{
  "init_std_router": 0.00987,
  "steps": 3664,
  "dataset": "wikipedia_en"
}
Below are experts of layer 3 (counted from 0) of a mixture-of-experts language model. Rows are named router (the router's row for the expert), up (a neuron's input weights, with its number), down (a neuron's output weights, with its number) and show model dimensions 288-383. Each number is 128 + 24 x the weight over its row's rms, rounded and kept within 0 to 255. Numbers have three digits each.
After each expert's rows: a language model's description of what the expert responds to; "mostly gets" lists some tokens that are sent to it at least half of the time. This comes from a sample of Wikipedia text that the model never trained on.

# expert 4
router:157134111109124146134105138122138130157118134102064168132149117132127131116125139101131141144134153121106098106135161143141124117158149090077126114090102149171099126146107127116154111102160131176111130129091079136141144096072103131080103140132139145171139213089151147117127124161120170123
up0:114097123150155134132178126135092137114113171096160133178118122152106126101139114155084098166156076153121161101094143142163174091130134111130140118151088113104119130123137133127122109100179095111121127134094102093152152133149149132133146113130158124119126146121082101118204131139124138105
down0:098103121128105120149098142140144152075121123128095129153154119135096160126069139126122104133116107143157159167112101099078101156158102126164150103104113099140141119114135104131160101132119098154146117142119098138117097098106113201157134131099153122106122096115119135110113119120155113133
What it handles: Foreign name endings. Final pieces of non-English surnames, places and words, such as -ski, -berg, -ić, -sson, -ensis, often in lists.
mostly gets: "ini", "berg", "ski", "mann", "ić", "son"

# expert 19
router:110105113135134115133069132121169137124144130123096133101073146145113128126136153122112137121093128109147159089140097138104120110141099130090175114146140145114151168138119122126128124137117143153150103148125102032151137134160115120125089143168109157121072146164117093101120131124081132137
up0:155162123143156142124094139122127092129104115125079155142131148067142154140164144107129124106088116146109132135119128159115096118106127154171118140166145079101121144095101153113094106125128055114165096096135165118137126092163096135127164163107136158171094144122181098090118085126147182132
down0:119131154122131140148115136111145106117147120116138147145149185115149141111117128132166129096132067137091119129099113131146101144104155085132116159197143123167132161113109106126116098150090130132133121132148156105129118104153153181121094141145144154120126119152134075135094159123127094133
What it handles: Conjunctions and articles. Joining words and sentence-level function tokens in prose, such as ", and", "and the", ", the", was, ", but".
mostly gets: ", and", ", the", " was", "s and", " and", " and the"

# expert 26
router:173119140135116121110134122172097162108123130158147093110139129136084165129116101168126111160143077114130078118106124193086119124102116140141181156106105169117135086125149142114145131119128118120153139120163150121137124135125112116118125124132099133121152125133111062083134082136137136134
up0:123109088181174150124107115126078108132128112141111149129170096146136128122152155078132068083096092137111115105170138136120113125146123140110089116132140147123141111130144126137168100120168100140174128130118131151110096109115130076100094117114122090130099127119167153121141108169140131127
down0:155158130096136122183117107105103149127137125117128149102116142087144152124178080103145092085104088118118149137133112097111122107131180132174145115139145153146113083099094161139122136098170106141110151118120132158201083114088143135105110152133113107094110108121123125100105099133118132136
What it handles: Prepositions in phrases. Prepositions and preposition-plus-the after nouns or verbs, also starting titles, e.g. of the, on the, from, at, with.
mostly gets: " at the", " on the", " &", " On", " on", " from"

# expert 8
router:091156095143114173156130164119110104141135088095116138110078122126148118131107173165124113136132096121143162116097126089121153100113139083109147135104146123098137098114096158113135120130126155100092154120128125131120127137126100150139067127130198141115087091134136116142128157140073143122
up0:092182136145111128132110166139118087091156150120119165129110139117133172130176119096174126106136161135090142139136104151175145100103174122122133155164125093139129143156102154145142128118082131120110125112137129156156150128091176144108114148135118144162186114088132112144130124112128100128
down0:065147056114103158136113140125126159124129114140122077119119099126143134140123101127091109174131105133123123133133094133111173120141139109138086150163127110123121182163178082100135122122121111145090138151121145112121121160137144089127083147152139124128094157144167136149134185141126078176
What it handles: Mid-word pieces and plurals. Plural s, possessive 's and other middle or ending word pieces inside longer words and names, e.g. MSNs, Blocks, steeplechaser.
mostly gets: "'s", "mathb", "s", "a's", "er's", "s'"

# expert 22
router:178178088129124150134100138129147178157126107065149130125138121146140119111104151102176099150139079138153145146161133151157207120098143124112121111117174101119132162109137104161127115148095152150114151140106118123146159102083111158117148137131185167133146103147128109167105120085112110114
up0:145135090082116172112115114132090134105140123146151175152139106148126139082115163148150142124104110111131143171103131125149143128110131112089097121161117117184121137088106146169133110105137112081094137116125135098092111111124133150111127094127153120142145102162093099142098144107147169163
down0:100111118142123101110128191119153139118161134143138127166153146114146109168103084134126123109092130116151130148142130108118124166127147115129139104115092140120129115134098094147150091161130109116126118166100138116150155131089127157093159160118164084132107112143112120143125208129091112116
What it handles: Table zeros, odd syllables. Single digits, especially 0, inside stat tables, and rare letter pieces in transliterated names, such as -b-, -n-, -og-.
mostly gets: "0", "iw", "uk", "aj", "iy", "anj"

# expert 15
router:131117138131122089094160130117131105129134146128096078122112149133156120114096131085127150149108090106109109156137149098103142115115135148109156129145106184140080114135124135122128131112116122136138117108077172137117110108133128150124148058110140093116105111139167115084125126092105116113
up0:098114131143144119109118114144143106122120101148160105104117172143156112119133167167111153186176091125143097140150092134122132125140108136156135141143063111114134141135137098120116181114115175129111130148111142122147126154118175102116154102096152138156103142115111091177099136146126158108
down0:148180127122123114160128140078107111095182129126111104127135152128132116107131118135136153179103105110099123126134162132135118121145122116077114082119181132126145094136127126081126123131145103106082138116146135118177117126165087106108121150142095146150150116154084129117105166113126135175
What it handles: Prepositions and inner fragments. Prepositions such as of, for, in, with, plus early word pieces in technical or biological text, such as for in forewing, ed.
mostly gets: " for", " pat", " mon", " For", "s for", " int"

# expert 7
router:103138092134096117154159180122132076115135099144091174138140113144102149136153110084133101083134111103121090142110128094123195111110177129103104138132132154132097130126151088098137107131175184137146104103090115123108153142151113110125130139134164146148107119101186201109093148140129126196
up0:123136172172138141126106124150122123119100148136142107144100122127143114112068125131139080138113155148134140106124171139151157104103102128144134134144116135105178158139178124133125110136126117120098105143097136149112138127122144134114094110116084166163119103118126128105118114090144116092
down0:159108127111098117109125124132132134114110100121094152151082143150100144105128119143135118094134103146112130133132147136081113119145112154109092125094113123161114085120109125155098128126139142128120133095117134095129118145130108123110145154135092120090138098121128124103130112148158138106
What it handles: Multi-digit numbers. Numbers in tables, scores, ratings and running text, mostly two-digit values like 25, 40, 80, 176, 4/5.
mostly gets: "25", "20", "24", "30", "15", "18"

# expert 3
router:084114109122138129115148092117113157129136122137130135161147140075117102164129122102102133120089116140127208138126142119114106123140147127118115128178120146124095147138097173127110141091120135089149133149103130140102117139149126147115121105079130137120084131107153145160130130087120156140
up0:133090106133113121159148106161123136155135092144083111135142127154105133116167110129123167101120129140120142198075128137164109109107141139136106135117119155119128112170127090118154125131137137153154132148112114087105079093172133151131167129141123131119119158136128130147118158107166121142
down0:130092145151132139124136114173139110143106167197130088128134147132125143156152095109094147063143145122136141136095164129117123118135073187142124137108071102132112159147130123083105126185144137129128082100178108155092127154091125134141147149098103129119151162129131158202114152159109152105
What it handles: Common nouns, mid-word completions. Common nouns after the or a, and their completing word pieces, such as book, work, grandfather, retrospectives, program, theology.
mostly gets: " book", " research", " work", " friend", " story", " word"